Weights of a small mixture-of-experts language model, trained from scratch on English Wikipedia.
Size: 9 layers, width 192, vocabulary 32768, 55.1M parameters.
Experts: 16 experts in each of 8 layers, a sigmoid router.
Training: a variant of SOAP for the experts, 607M tokens.
Below are experts of layer 3 (counted from 0) of a mixture-of-experts language model. Rows are named up (a neuron's input weights, with its number) and show model dimensions 0-191. Each number is 128 + 24 x the weight over its row's rms, rounded and kept within 0 to 255.
Before each expert's rows: "comes after" lists some tokens at least twice as common just before its tokens as in all text. This comes from a sample of Wikipedia text that the model never trained on. Tokens count by the router's weight.

# expert 15
comes after: "-", "the ", "a ", "of ", "and ", "The "
up0 [125 166 102 149  71 122 101 155 136 143 146 128 109 132 159 136  54 173 104 181 121 137 107 118 147  97 132 174 107 117 128 172 153 123 139 146 145  89  93 126 121 119 135 131  94 110 143 128 132 107 113 148 105 135 149 126 107 140 128 170 129 134 134 163  96 129 125 155 100 124 132 133 122 132 118 152 158 124 117 137 107 128 132 115  94 141  83 105 153 138  90 100 133 137 151 203 137 131 115 166  90 184 178 137  89 113 129 140 120 132 159 123 161 154 109  86 120 111 113 157 183 158 158 122 103  99 127 138 108 121 158 102  86 158 115 115 136 144 127 112 127 153 118 115 104 122 163 125 131 179 135 128 123 101 157 176 124 128 152 119 157 111 118 156 132 152 121 138  95 166 156 165 110 119 100 113 114 114 127 116 154 129 143 116 125 125 123 115 111  69 145 133]
up1 [126 130 143 129 140 153 145 118 152 106 107 129 138 106 156 149 122 127 136 121 143 124 119 129 149 189 117  97 135  94  91  98 117  93 132  97 141 134 153 100 144 112 125 107 112  94 106 132 121 104 155 103 120  98 117 181 116 124 143 128 108 152 129 108  87 108 110 127 136  97 128 159 161  94  86  86 143 137 122 131 106 116 185 145 142 138 163 113 171 127 102 160 129 111 123 115 148 126 109 189 127 115 170 147 196  73 126 144  98 150  84  77 172 153 123 113 102 121 113 183 158 168 145 112 112 111 110 136 141 112 152 169 128 126 124  97 131 139  66 116 119 170 129 117 138 172 132 168 145 106  70 145 150 126 131 138 117 104 132 125  94 122 126 135 102 187 145 141 112 136 147 128 121 129 127 131 128 129 130 127 142 127 117 132 122 125 109 130 129 101 161  78]
up2 [125 134 127 153 122 137 107 123 126 123 132  96 104 128  90  51 123 109 132 126 161 156 152 117 130 152 131 124 143  80 138 129 106 123 152 117 108 126 115 128 128 141 161 132 133 127  69 123 110 132 129  83 119 169 134 138  99 137 127 129 100 122 138  97 108 142 147 133 114 105 130 104 120 124 123 121 103 195 116 132  95  85 123 111 108 127 157 164 130  82 147 118 189 127  98 125 139 118  91 119 116 112 127 182 146 117 157 122 102 123 101 137  97 134 181 107 139 141 146 105 145  56  98 134 155 122 152 160 126 119 132 128  96 128 132  98 128 137 130 145 124 133 161 160 139 151  30 135 134  76 129 127 128 117  93  85 155 107 147 135 148 140  86 141 116 115 130 123 150  95 115 125 118 130 140 136 139 129 161 126 125 149 131  79 127 124  78  77 106 119 129 101]
up3 [104 132 128 100 134 125 170  88  95 128 135 136 117 118 144 135 124 122 188 130 114 121 108  95 127 102  93 164 144 128  81 126 120 183 150 166 126 151 128  97 129  97 110  69 129 169  91 156 145 158 126 174  71 149 164 141 109 143 112 133 134 127 137 159 107 136  91 103 133 145 128 168 132 127 100  78 142 157 138 110 113 119 124 154 147 128 110 121 125 137 133 171 122 105 129 129  56 119 128 133  95 118  78 137 104 146 141 143 175 116 111 116 161 134 152 128 147 125  97 139 123 122 109 125 105 152 123 120 121 146 109 127 125 107  89 123 139 111 117 136 134 140 124 154  91 115 123 177 114 140  98 137 149 123 177 131  96  98 151 200 155 147 126 157 127 150 124 138 119 121 114 164 198 142 112 131 101 133 155 123 129 103 154 100 107 120 142  92 160 132 113 126]
up4 [149 105 105 137 104 100 104 119 158 129 113 135 102 106 128  74 110 133  89 195 136 121 165 145 148 172 124 128  96 112 104 127 138 142 122  93 208 139  95 127 149 135 136 133 141 110 193 127  81 133 107 147 138 133  98 108 107 138 147 124 107 129 133 119 132 115 153 121 114 119 121 103 170  93 138 178 128 130 180 151 150  96 128 133 123 138 128 126 130 152 120 100 131  71  98 100 118 146 120 182 119 156 122 147 149 132  91 122 108 113 130 152 131 124 162 118 149 132 135 124  97 125 153 124 124 125 127 120 120 112 151  91 165 136 128  75 146 125 130 143 124 214 124 147 117 133 121 142 109 158 120 171 175 150 136 145 135 106 110 117 118  98 130  79  92 143 157 135 120 130 130 144 164 134 119 138  78 136 125 160 121 129 134 111 117 134  68 148 118 104 138 128]
up5 [112 123 129 132 122 115 121 139 126  98 137 131 139 126 133 120 130 124 115 133 118 172 133 179  79 144 127 163 149 128  96 128 114 143 129 101 140 128  74 129  99 131 130 123 122 120 126 139 139 121  98 136  60 138 184 114 131 123 119 160 118 145  94 112 203 106 156 108 135 125 125 199  89 129 129 129 140 139 113 146 137 124 159 111  97 144  85 124 126 129 125 100 122 115 159 111 179 117 150 108  92 137 141 127 109 151 132 127 139 134 119 115 127 136 161  98 151 117 157 130 113 128 127 151 138 149 116 163 169 159 172 158 127 126 127 122 134 124 113 127  91 121 151 141 133 126 131 128 164 179 191 132 127 180 136 121  93 167  74 123 148 131 181 162 148 146 127 135 134 160 128 155 120 132  78 132  93 140 122 162 147 126  80 114 188 128 130 121 121  95 162 167]
up6 [129 114 100 132 144 127 135 168 168 127 140 108 115 120 132  81 100 117 143  87  98 146 101 131 176 147 146 126 122 129 132  92 127  94 106 156 151 129 157  78 103 162 128  94 120 163 120 137 128 145 109 130 103 140 128 109 135 141 117  88 116 135 115 142 102 137 125 156 116 128 151 141 114  85 111  95 133 117 136 139 117 112 129 130 116 120 158 143 188 148 112 146 138 143 159 103  97 101 115 164 112  93 175 126  85 128 103 159  85 101  85 151 128 135 119 144 150 179 135 157 125 112 147 167 156 145 118 151 112 109 157 101 164 147 131 191 134 130  75 127 128 133 133 134 139 120 143 115 146 158 174 127 121 122 110  97 140  90 130 139 132 124  52 140 112  99  90 126 126 140 100 130 129 118  61 130 119 132 158 126  78 129  69 130 120 133 135 121 129 145  95  98]
up7 [118 127 171 120  99 124 128 156 165 133 103 112 140 168 121 128 133 128 123  90 148 122 153 130 105 150 128 126 146 137 135 106  96 132 136 113 128 148 111 104 119 145 173 100 160 157  87 118  89 151 122  87 132 166 131 128 129 166 117 103 116 107 116 129 133 132 105 136 126 146 145  89 117 104 115 147 159 147 109 102 138 133 147 166 183 108 194 133 155 115 126 132 134 129  89 106 149 158 161 194  98 125 104 127 108 125  92  92 168 137 126 125 129 119 129 150 115  91 127 122 132 127 149 128 150 137  83 125 104 165 119 122 131 160  66 143 109 131 144 122 115 180 110 123 137 172  92 112  88 127 102 117 148 100 138 133 138 139 175 124 130 100  65 132 146 173 106 133 163 114 173 121 173 133 136 104 134 114 130 156 113  91 136 108 139 136 177 134  99 146  82 129]
up8 [132 150 123 101 126 128 131 127 145 170 135 144  88 118 136 103 150 122 131 127  97 112 129 128  81 147 132 143 112 119 120  80  93 134 127 147 159 126 138 117  70  77 136 176 129 171 101  86 120 126 117 146 133 162 148 135 141 120 149  95 190 118 240 113  88 115 160 124 137 143 138 124 133 121  94 174 101 127 106 135 129 139 118 132 159  97 122 101  81 169 178 129 128 107 144 149 145 111 168 119 116 113 135 138 138 112 123 143 179 128 123 143 137 155 130 131 125 166 123 100 119 110 134 127 118 170 124 147 127 133 127 157  81 129 147 177 106  90 120 128 111  99 154 159 197 121 125 122 152 123 136 126 143 106  84 138  80 130 138 143 128 120 123 122 144 145  91 140 124 110  92 131 106 152 111 135 126 153 134 109 139 132 129 126 126 120 164 112 120  94 147 129]
up9 [137  58 132 161  96 131 121 152 127 143  90 134 109 110 122 113 111 160 133 190 127 160 129 116 131  93 117 127 126  81 148 159 135 145 141 164  94 107 164 121 171 113 159 119 141 125 153 118 135 115 127 114  50 145 101 136 129 121 137 127 121 123 139 130 115 141 122 164  84 121 100 128  96 138 137 127 108 131 127 120 132 129 113 142  88  99 131 130 116 150 140 159 153 170 149 110 100 127 133 141 105 117 140 119 149  75  65 143 182 126 105 125 170 173 122 145  87 105 100  90 119 135 122 118 138 132 115 128  97 117 116 115 120 127 118 119 150 159 129 100 108  91  46 134 156 124 140 127  57 119  89 125 134 136 111  95 103 135 114  88 128 114 138 160 137 131 126 113 123 134 116 161 131 138 122 114  78 122 122 135 132 146 175 129 109 152 133 144 124 129 172  96]
up10 [123  71 142 127 164 166 129 128 129 122 157 154 114 159 129 129 109  85 108 153 130 125 104 131 112 141 137 132 178 153 143 128 109 118 128 133 120 136 146 131 127 164 191 138 122 159 132 113 155 170  93 102 149 109 114 121 132 114 150 137 108 129 147  99 114 140 140  97 175 104 175 102 177 104 111 135 113 133 125 148 156  57  63 128 161 125 142 139 170 170 129 109  94 156 118 100 129 153 124 100 138 125 151 138  61 104 116 150  98 157 122  90 161 151 133 131 127 126 167 130  89  73 137  84 151 151 115 108 118 181 145  90 133 133 118 145 141 104 130 168 121 114  97 117 116  93 125 116 129 132 165  99 120 140 105 123 168 132 133  99 100 119 127 154 134 126  90 149 120 135 116 147 115 163 114 130 125 149 161 123 128 131 131 103 113 157 132 131 147 128  93 148]
up11 [114 126 119 119 130 118 126 134 117 125 149  77 130 126 119  79  90 107 112 131 171 144 124 179 121 170  89 127 145 102 130 102 114 142 156 118 149 126 144 168 106 121 128 113 145 122 116 147 191 127 129 122 118 118  98 125 131  68 153 103 134 134 151 125 101 132 143 132 144 108 125 162 121 125 135 130 157  80 127 140 134 138 102 165 126 105 138 106 139 101 102  77 173 129  90 146  89 169  88 134  58 148 121 118 128 105 186  93 146 161 125 134 132 146 122 126 130 148  95 120 128 147 148 140 125 117  82 137 120 158 157 121  96 127 124 117 138 135 158 122 136 154 104 110 133  97 113 188 136  99 123 101 127 145 111  96 119 121 165 126 154 150 154 117 127 145 125 135 164 131  78 118 150  87 126 126 161 167  85  99 136  72 128  95 127 190 135 139 131 124 119 118]
up12 [133 125  99 127 109  93 139 160 123 204 129 135 128 139 118 109 152 159 144 188 109 144 137 127 117 118 133 176 125 119 144 135 122 140 156 138  96 153 155 119 154 139 123 160 138 131 127 123 119 125 155 110 126 102 135 199 130 123 186 140 132 118 157  93 139 145  95  96 128 124 100 145 128 167  68  98 130  82 150 122 135 108  92 138 131 125 137 150 134 125 142 123 127 109 142 116 148 111 150 122 159  88 126 135 143 136 135  95 134 144 125 134 117  86 122 123 128 128 112 163 130 156 134 110 110 127  91 151  86  62 142 130 154 112 119 129 168 153 164 193 137 128 156 134  96 124 111 115 150  87 114  93 127  84 142 149 126 150 123 119 191 121 113 176 129 137 110 123 174 135 137  99 128 127 109 135 109 128 112 106  99 141 129 157  66 137  97 133  83 113 147 145]
up13 [131 121 104  81 113 120 140 126  54 131 140 188 125 151 141 162  98 125 153 102 125 151 127 132 121 133 133 156 123 131 123  73 124 126 170 126 168 130  84 117 150 132 126 125 171 139 148 122 151 118 128 152 120 128 139 124 131  91 140 151 152 110 129  69 105 176 123 122 162  99 119 129 126 137 117  94 124  69 152 118 134 156 128 123 130 136 104 139 134 166  94 128 135 170 124 127 160 137 109 105 129 101 155  99 134 133 135 113 110 170 123 127 140 137 135 130 130 125 193 138 110 126 103 125 144 131 127  82 132 102 143 146 122 123  99 187 152 110 166  98 148 120 146 106 101 142 221 165 136 112 138 111 128 119 133 123 143 127 142 148 123 128 146 147 161  90 121  21 146 134  99 127 126 105 133 109 115 129 162 132 128 131 130 114 135 114 125 118 125 121 149 128]
up14 [120 159 172 129  86 131 119 120 148 102 140 116 128 131 138 131 109 167 119 131 132 176 127 184 149 114 156 137 113 146 123 100 140 127 138 134 131 147 136 170 102 128 115 133 130 103 130 153 124 154 106 164 127 170 140 125 125 161 101 192 129 160 107  85 156 131 125 134 124 124 159 184 164  87 157 110 128 133 130 133  96 146 135  96 126 152  96 107 139 127 128 184 133 138 125 118 131 106 118 130  93 127 132 114  43 124  71 137 211 146 118  93 130 154 123  97  89  88 116  99  82 153 132 122 117 133  96 118 131 157 128 161 147 151 149 112 153  93 135 132 140 125 127 155 143 115 126 125 160 151 129  93 146 129 172 129 145 133 130 129 124 132 147 128 155 139 110 114 158 135 118  94 162 122  95 128 105 118 108  90 142  85  82  93 118  98 110 116 132 128 114 127]
up15 [143 132  72 133 187 158 171 140 142 153 125 131 135 128 130 132 146 138 131 117 175  67 189 131 105 118 117 128 146 114 128 133 157 131 171  98 144 119 112 189 127 115 151 152 181  92 155 149 106 135 131 128 139 128 124 115  92 184 123 131 129 146 117 133 118 106 128 136 145 139 167 136 155 136 143  79  95 122 119 133 120  83 126 123  75 117 126 111 131 120 125  98  85 130 172 123 124 127 172 148  88  79 143 134 115  98 116 127 120 124 124 121 178 132  93 128 106 160 141  81 126 131 135 143 144 135 115 110 151 137 121 175 126 116 134 123  69  84 107 155 164 132 123 167 156 136 155 124 118 131 111 106  84 194 152 161 139 124 146 129 131 133  87 142 122 101 160 130 135 139 127 139 125 123 138 116 113 112  88 129 144 133 122 126 126 115 104  82 135 132 100 108]
up16 [126 136 109 167 117 111 127 153 170 131 133 140 151 124 113 128  83 115 188 148 130 127 125 115 125  95 137 127 149  93 174 105 142 139 111 121 137 118 210 148 117  98 126 137 142 127 188 129  75 125 170 108 170 147 116 131 155 161 121 104 127 103 157  97 137 110 139 133 109 123 116 115 123 149 115 132  56 154 139 113  75 184 128 156 117 113 101 169 166 118 140 119  99  77 131 117 129 129 134 129 134 129 125 127 140 161 127 113 130 134 134 133 143 130 122 105 114  78 114 126  97 137 129 100 106 127 129 122 147 123 113 121 164 116 127 130 134 163 131 139 117 131 165 111 113 156 195 107 119 106 133 116 161 174 169 144 128 114 125 121 137 120 144  96 127 109 125 145 116  69 129 155 123 122 164 139 109 111 110 153 184 111 110 118 136 126 125 139 134 132 205  96]
up17 [128 134 142 128 150 137 131 131 174 147 174 125 156 147  77 135  98 129 134 101 140 136 113  86 142 106 128 172  44 132 101 115  72 136 114 132 104 141 127 128 140 118 143 130 130 122 117 133 105 103 155 156  73 170 126 148 120 103 143  88 129 144 119 130 128 143 124 112  94 101 130 102 135 193  99 136  89 125  71 121 106 121 130 101  95 143 164  97 157  98 125 132 152  99 143 147 131 115  86 155 103 147 120 167 142 117 158 126 105 144 158 154 128 120 116 157  88 127 125 191 120 125 129 131 125 116 154 183 138 132 126 152 122 132 159 113 127 115 107 131 127 133 124 128 154 122  96 147 137 111 111 109 111 108 191 147 159 148 129  91 123 133 157 131 118 116 128  99 127 125 129 108 157 139 156  83 142 126 128 172 120 143 175 132 103 126 155 186 130 156 150 138]
up18 [120 125 123 133 153 140 136 130 125 101 140 129 127 139  74 176 127 111 127 152 145 124 135 139 119 127 132 146 130 143 104 144  88 149 156 133 134 163 101 134 112 169  94 145 137 120 167 127 126 134 129 149 101 156 186 134 115 129 108 145 144 226 142 153 169 129  91  90  71 171 116 122 182 110 122 157 108 111 121 146 168 139 139 145 108 106 120 106 122 120 124 106 114 122 130 112 130 115 135  98 143 129 125 154 134 131 140 180 114 130 159 119 131  95 114  86 187 159 122 123 133 144 128 147 137 132 136  72 126 143  82 149 141 131 121  70  68 123 140 101 138  88 150 127 139 134 101 122 193 166 116 140 103 125 129 137 132 153 129 189  89 125 148 106 144 134 108 125 137 128 151 149 117 123 111 157 107 132 127 130 135 144 157 110 136 102 136  74 139 127 128 120]
up19 [151 114 113 107 110 127 105 120 129 125 127 151 133 131 135 138  92 162 128 133 136 135 133 135 110 168 134 132 106 158 123  95 175 101 164  68 102 128 120 145 142 138 132  90 137  96 135 122 166 116 122 136 101 133  89 175 101 181 128 134 162 137 129 127 150 127 132 110 133 126 145 128 121 113 129 155 143 143  80 133 129  96 197  79 157 130 121 107 149 117  97 144 183 187 114 113 133 163 132 128 108 138 119 124  82 132  81 157 101  91 116 115 136 150 133 135 144 175  77 113 154 145 141 114 106 139 123 132 140 148 124  94  90 106 126  88 180 124 119 139  91 164 113 148 113 148 147 128 150 104 123 100 172 148 113 125 140 109 110 128 107 179  98 133 127 119 104 125 121 122  84 146 103  86 111 113 122 126 148 124 114 121 103 113 163 132 186 138 183 133 132 113]
up20 [129 109 103 107 131 140 133 159 142 128 137 142 141 123 133 146  93 132 128 188 157 104 161 120 117 148 128 155 115 129 171 131  56 138 133 127 106 142 128  67 120 158 130 131 109 181 140 126 129 145 100 125 205  98 144 137 121 129 145 182 150  77 120  97 124 144 124 103 164 151 168  82 161 120 135 156  79 109 161 151 129 125 100 149 110 134 116 163 162 131 147  88 117 164 139 131 161 128 166 125 115 144 164 151 117 116 118 116  89 134 137 122 121 175 160 171 132 151  66 120 144 130 129 120 132 170 121 110 108 105 117 104 174 121 128 108 158 133 131 133  93 116 125 118 156 112 138  65 143  73 141  86 139 102  99 135 116 129 162 113 134 145 130 123 150 154 161 127 109 126 122 128 147 102 136  96 132 110 123 124 105 119 122 123 120 123 135 133 137 108 114 111]
up21 [130 163 116 123  81  87 132 120 112 128 136 138 120 162 128 142  34  95 123 142 132  86 135 141 118 134 105 130 130 184 168 138 136 169 158 120 185 125 109  80 157 109 129 102 133 112 160 144 167 117 133 135 169 123 142 122 124 143 112 121 151 102  91 109 150 129  90 122  96 121 158 111 172 204 117 131 129  75 129  96  97 129 132 163 135 148 130 138 104 148 135 129 120 125 107 142 111 131 131 118 142  93 131 130 126 161 101  96 124 108  94 157 136  72 136 124 157 110 155 126 124 151 133 158 117 103 125 140 149 126 124 128 118 155 148 124 110 107 154 101 150 125 124 166  98 122 135 125 142 117 124 148 137 124 163 126 135 128 123 138  98 140 158  96 108  89 126  90  61 128 145  82 141 128 130 176 139 125 139 159 107  86 126 153 113 161 114 120 154 117 116 122]
up22 [153 183 166 143 132  97 148 129 130 124 154 110 139  99 144 139 189 134 128 172 113 129 133 107 129 182 125 153 144 153  97  99 138  92 120 149 129 123 140 120 165 144 136 127 127 153 127 193  82 125 102 139 153  89 141 120 124 108 150 100 129 151 128 156 137 129 120  97 140 122 146 147 140 127 175 145 129  96 116 117 142 104 129 116 117 126 156 126 181 139 137 107 128 137 111 134 119  75 111 107 109 142 153 128 128 125 106 151 153 131 133 127  95 128 124 124 126 128 181 137 129 108 109 138 132 119  98 137 131 122 129 127 111 112 153 119 182 144  57 162 130 136  94 130 145 154 116 138 116  91 117 109 127 133 120  91 109 116 142  73 125 142 193 128 133 114  95 104 113  98 131  59 189  92 163 151 145 119 127 114 124 134 136 186 104 137 177 130 119  99 109 118]
up23 [107 124 137 102 133 120 126 106 147 129 124 124 136 152 114 133 131 137 122  46 119 113 140 120 129 126 149 159  50 123 121 152 126 120 159 101 159 141 134 114 131 137 117 128 110  76  49 120 110 137 131 166  84  94 167 124 124 142  81 115 104 135 130 118 113 141 105 163 146 135 123 132 154 133 110 157  99 128  99 124 136 135 121 130 117 136 154  94 125 126 108 145 144 108 135 146 133 113 111 132 141 112 184  95 159 116 129 125 128 121 134 126 188 132 141 123  52 128 128 134 154  79 105 129 122 170 101 166  84 138 138 174 114 136 128  81 150 156 127 120 125 123 143 115 164 124 168 192 112 149 135 174 130 176 137 158  70 165 118 129 132 127 100 158 106 127 119 152 144 157 146 112 124  99 136 116 150 144 143 108 119 106 122 126  97 156 126 123 128 134 126 141]
up24 [141 140 104 145 105  86 138  94 118 115 126 113 130 116 113 135  81 136 118 143 144 140 117 154 117 121 128  98 130 154 127 131 114 125 152 114  91 144 119 107 120 101 174 189 106 129 183  88 138 127 129 130 134 149 141  96 110 137 145 141 110 122 126 114 137 120 151  81 129 160 125 136  95 131 121  89 121 147 144 100 131 159 130 166 132 130  63 126 123  99 123  93 140 165  92  84 161 158 120 154 130 140 110 129 128 123 140 169 126 118 118 126 124 150 140 112 129 128 126 135 105 137 100 152  74 113 145 123 104 105 132 164  78 129 102 135 137 153 144 113 162 183 124 175 123  77 118 133 136 161 134 199 129 159 161 143 142 138 130 135 136 165 100 151  88 197 161 171 142 123 102 148 150 147 127 157 113 118 133 123 130 131  98 112 177 160 124 147 126 129 122 181]
up25 [159 143 122 120 128 153 122 118 120 115 103 126 154 149 119 132 124 138 129 135  83  78 151  80 180 142  87 109 133 145 107 102 151 131 134 154 124 102 133 124 139 126 102 128 118 146 126 122 162 135 127 135 152 147 132 124 102  84 100  78 168 134 153 128 116 128 109 178 128 127  88 125 104 126 162 148 144 126 103 108 131 117 125  97 150 106 134 142 145 140 164 147 129 153 108  96 233 144 141 127 124 100 124 129 110 125 125 145 117  75 129 113 139  90 128 183 141 124  90 179 117 139 106 148 123 185 142 104 165 138 137 168 171 103 137  73 152  98 102 131 161 141 131 115 121 127 143 129 137 123 132 141 168 107 148 164 108 131 158 125 140 120 160 111 115 118 133 126 131 170 116 130 136 149 116 157  93 134 145  89 114 136 113 173  81 154 136 100 108 121 166 134]
up26 [129 134 123 127 122 120 105 166 128 124 132 118 117 133 162 120 127  71  79 125 129 104 138 136 133 103 179  64  94 109 146 128 180 110 128 133 126 134 113 139 137 119 134 155 101 127 106 137 125 122  94 111 141 128 142 154  92 129 176 123 101 119 149 130 159 113 135 139  77 126 127 140 126 134 129  94  76 103 147 184  95 125 114  64 159 128 121 135  97 107 105  93 144 190 144  68 151 130 134 148 125 109 111 167 126  94 129 121 113 117 118  83 147 140 131 130 117 112 119  92 126 112 118  74 137 153 124 117 120 124  93 127  96 149 147 131  52 123 124 135 124 100  92 134 123 117 141 132 141 130 131 164 126 159 126 130 155 120 120 108 169 165 109 163 120 128  65 123 114 135 115 146 136 165 117 178 105 131 135 137 115 121 134 126 108 136 141 122 146  96  66 125]
up27 [134 173 133 131 108 148  68  93 146 143 153 136 103 136  72 124 138 130  72 123 110 134 121 109 150 129 132 129 153 113 132 132 126 116 101  65 128 129 115 140 130 126 108 129 131 125 110 145 102 150 157 151 131 173 123 142  71 115 110 221  79 141 131 128 147 108 124  99 127 127 107 104 109 152 113  97 139  91 134 109 148 122  97 136 131 117 131 127 107 167 168 135 122 148 135 179  98 129 128 115 152 150 133 113 129 146 125 125  92 144 111 124 105 176  79 134 125 110 129  79 102 104 106 129 119 124 115 123 100 114 150 177 116  86  88 152 104 144 108 137 101  88 113 140 101 115  99  72 126 130 110 175 131 155  84 126 124 114 108 122 122 122 102 136 107 126 106 105 142 138 150 116 150  96 130 133 134 108 144 166 131 145 185 111 125 119 132 129  77 129 132 104]
up28 [115 129 161 133  93  89 168 173 137 135 128 132 152 150 140 124 184 112 170 113 130 129 155 180 120 171 103 114 112 132 150 124 100 129 139 162 155 153 132 128 136 144 128 141 154  86 155 100 122 123 112 111  99 121  98 173 123 125 134 213 115 114 112 134 124 148 109 129 187 126 126 101 153 145  92 130 135 115 131 137  87 176 116 146 143 118 132 138 129 119 128 121 132 117 125  95 202 161 123 129 143 132 115 129 117 112 140 123 119 123 111  89  85 112 123 130 108 174 110 104 109  81 131  82 137 133 118 130 105 126 153 108 113 121 134 141 139 161 161 178 136 123 106 115 162 118 171 139 177  93 139 142 158 135 143 124 143 120 112 174 150  87 136 116 122 139 115 169 123 139 130 123 136 136  97 157 131 105  84  84 119  70 128 156 121 131 120 104 142 116 134 107]
up29 [114 127 160 128 129 120 135 111 129 128 130  71 107 135 110 127 139 135 159 128 145  57 153 119 114 109 137 108 154 107 169  97  99 159 130 127 160 116 119 139 132 121 127 105 128 130 117 106 100 141 119 115 118 130 122 106 102 125 134 130 135  81 113 121  95 111 131 155 150 104 113 120 117 123 132 103 133 115  89 128 145 133 207  85 149 123 127 120 167 137 134 134  92 174 137 135 125  88 152 166 140 115 135 124 147  93 116 129 147  79 157 121 153 135 129 119 127  88 123 134 109 144 132 153 107 140 126 130 108 129 177  98 123  89 132 117 144 151  50 153 106 124 133 176 178 143 128 138 145 133 126 115 140 127 121  87 116 132 130  31 125 129 143 115 105 132 134 127 112 159 115 198 130 108 138 134 146 118 141 117 139 162  70 132 158 191 134 113 149 132 110 141]
up30 [ 96  93 165 120 131 137 126 134 152 111 184 169 150 156 111 102 143 145 126 118  71 169 132 133 128  70 118 122 110 167 128 123 122 119 117 120  95 134 151 145 114 129 134 133 131 160 120  97  97  74 150 107 113  84 130 136 141 137 127 120  62 104 127 102  91 112 123 101 119 130 152 143 131 125 132 118 115 123 124 126 135 102 168 103 125 169 155 168  93 134 184 122 133 140 130 138 137 127 142 130 134 127 126 128 109 139 184 147 127 127  94 121 126 167 197 132  97 138  77 117 161  87  97 131 108 127 137 105 135 166 128 169 147  79 136 158 146 114 147 127 171 131 127  91 109 106 159 136 128 122 145 133 120 186 175 115 128 139 168  99 124  91  98 153 145  98 176 132 118 107 140 119 126 128 105 121 136 143 137 126 106 129  98 170 128 113 152 146 129 101 129 125]
up31 [108 145 134 140 160 122 134 113  14 141 108 107 163 119 140 122 105 115 120  91 158 144 159 163 156 121 102 148 112 120 136 125 139 126 127 119 154  98 126 143 188 111 165 195 143  99 113 122  56 161 146 115 126 155 135 107 117 134 130  94 136 142 131 139 146 120 145 132 112 134 123 122 127  87 129  98 167 157 156 122  95 133 138 111 110 124 113 162  99 119 144 123 129 143 110 173 118 134 120 141 133 118 182 140 123 128 162 179 102 128 135 157 124 134  73 139 127 126 109 125 156 114 151 137 123  98 128 127 170 115 132  92 132 142 139 100 120 119 197 133 152 105 115 118 142 162 127 113 145 128 135 129 137 118 109 142 151  93 149 123 124  97 144 156 145  91 127 129 149  67 127 125 170  79 159 124 115 118 114 111 112 107 107 107 137 136  96 104 115 120 147 103]
up32 [158  93 145 127 131 163 181  99 133 128 126 123 123  76 102 141 118 130  98 123 129  93 178 113 153 146 148 114  71 100 109  93 125 132 102 129 138 164 110 127 129 147 108  75 134 127 159 134 101 161 126 139 134 118 149  80 126  92  76 135 115  98 108 116  56 126 163 116 132  71 127  98  94 115 126 130  79 114 148 158 122 127 158 142 150 137 167  79 136 123 109 159 122 143 164 119 159 113 154 157 118 105 134 149 110 106 126 128 188 115 128 107 131 161  94 123 131 129 127 138 131 134 130 141 142 129 120 167 148 135 118  85 152 160 127 110  74 133 158  90 125 142 154 123 133 131 139 128 126 132 119 117 151 145 144 125 136 128 121 131 101 111 178 132 137 111 135 160 111 118 135 128 142  92 114 136 182 108 125 125 164 137 136 136 131  63  98 137 142  82 149 124]
up33 [ 97 127 109 104 134 128 123 128 130 179 147 123 126 157  99 186  90  65 158 106 144 146 116  98  94 136 127 131 135  72 159 104 121 160 160 110 174 153 164 121 123 125  57 156 140 137 123 112 147 130 156 136 116 148 128 123 128 124 115 111 109 127  97 128 114 126 120 146 106 153 129 118 135 136 133 155 125 150 121 115 132 131  79  48 119 133 119 141 169 121 125 141  92 107 155 133 203 149  67 162 132 107 129 120 130 141 137 117 166 131 120 132  94 151 159 114 118 132 147 128 152  98 147 139 109 139 106 134  91 135 129 118 110 128 111 128 114 128 110 147  99 177 130  98 127 102 115 140 125 163 133 151 131 147 125  62 139  93 114 144 129 118 121 162  92 100 129 111 131 128 134 144  91 158 125 181 160 122 180 134 144 127 108 121 146 118 116 174 126 110 124 125]
up34 [118  85  80  78 128 131 134 125 155 114 101 141 129 103  75 131 126 127  70 146 101 131 133 128 148 125 175 127 106 127 138 137  92  93 119 176 146 124 105 108 112 127 165 126 124  97 106 136 122  74  82 128 147 120 129 122 146 123 163 183 119 170 140  97 101 120 136 127 138 132 105  92 157  89  75 120 126 178 122 140 128 129 160 147 181 150 127 100 140 112 118 109 126 120 126 122 144 122 134 137 121  70 129 137  86 127 128 139 121 133 122 111 157 157 116 197 162 101 138 103 127 130 116 159 121 121 139 139 128 134 151 123 123 154  78 139 128 122 171  93 126 140 132 127 116 124 121 181 113 103 107 125 114 117 128 128  65 112 165 119 136 164 130 110 143 143 173 147 118 118 132 126 123 119 130  81  79  94 138 128 170 112 113 111 124 179 131 128 116 104 113 133]
up35 [129 136 134  85 137 117 129 175  64 143 113 126 118 137 121 134 128 127 161 153 108 128 118 127 133 113 127 183 151  80 144 159 127 168 129 108 130 144 128  79 164 132 138 128 115 110 150 135  95 124 120 123 151 152 155 107 127  82 147 127 125 121 151 126 121 108 125 135 147 119 159 130 141 157  94  89 228 146 162 105 131 136 121 119  98 115 101 153  83 159 165 119  92 147 126 150 145  51 155 108 101 112 104 142 130  85 133 117 106 129 154 143 130 132 149 135 133 130  96 107 143 130 101 123 123 118 113 143 160 181 147 124 105 126 160  76 113 109 147 121 132 139 134 127 104 120 165 127 104 141 135 139 135 104 131 156 120 141 145 150 130 151 121 133 122 125 144 123 133 122  99 125 117 102 121 211 110 135 143 106 109 151  84 173 135 135 168 111 105 176 131 120]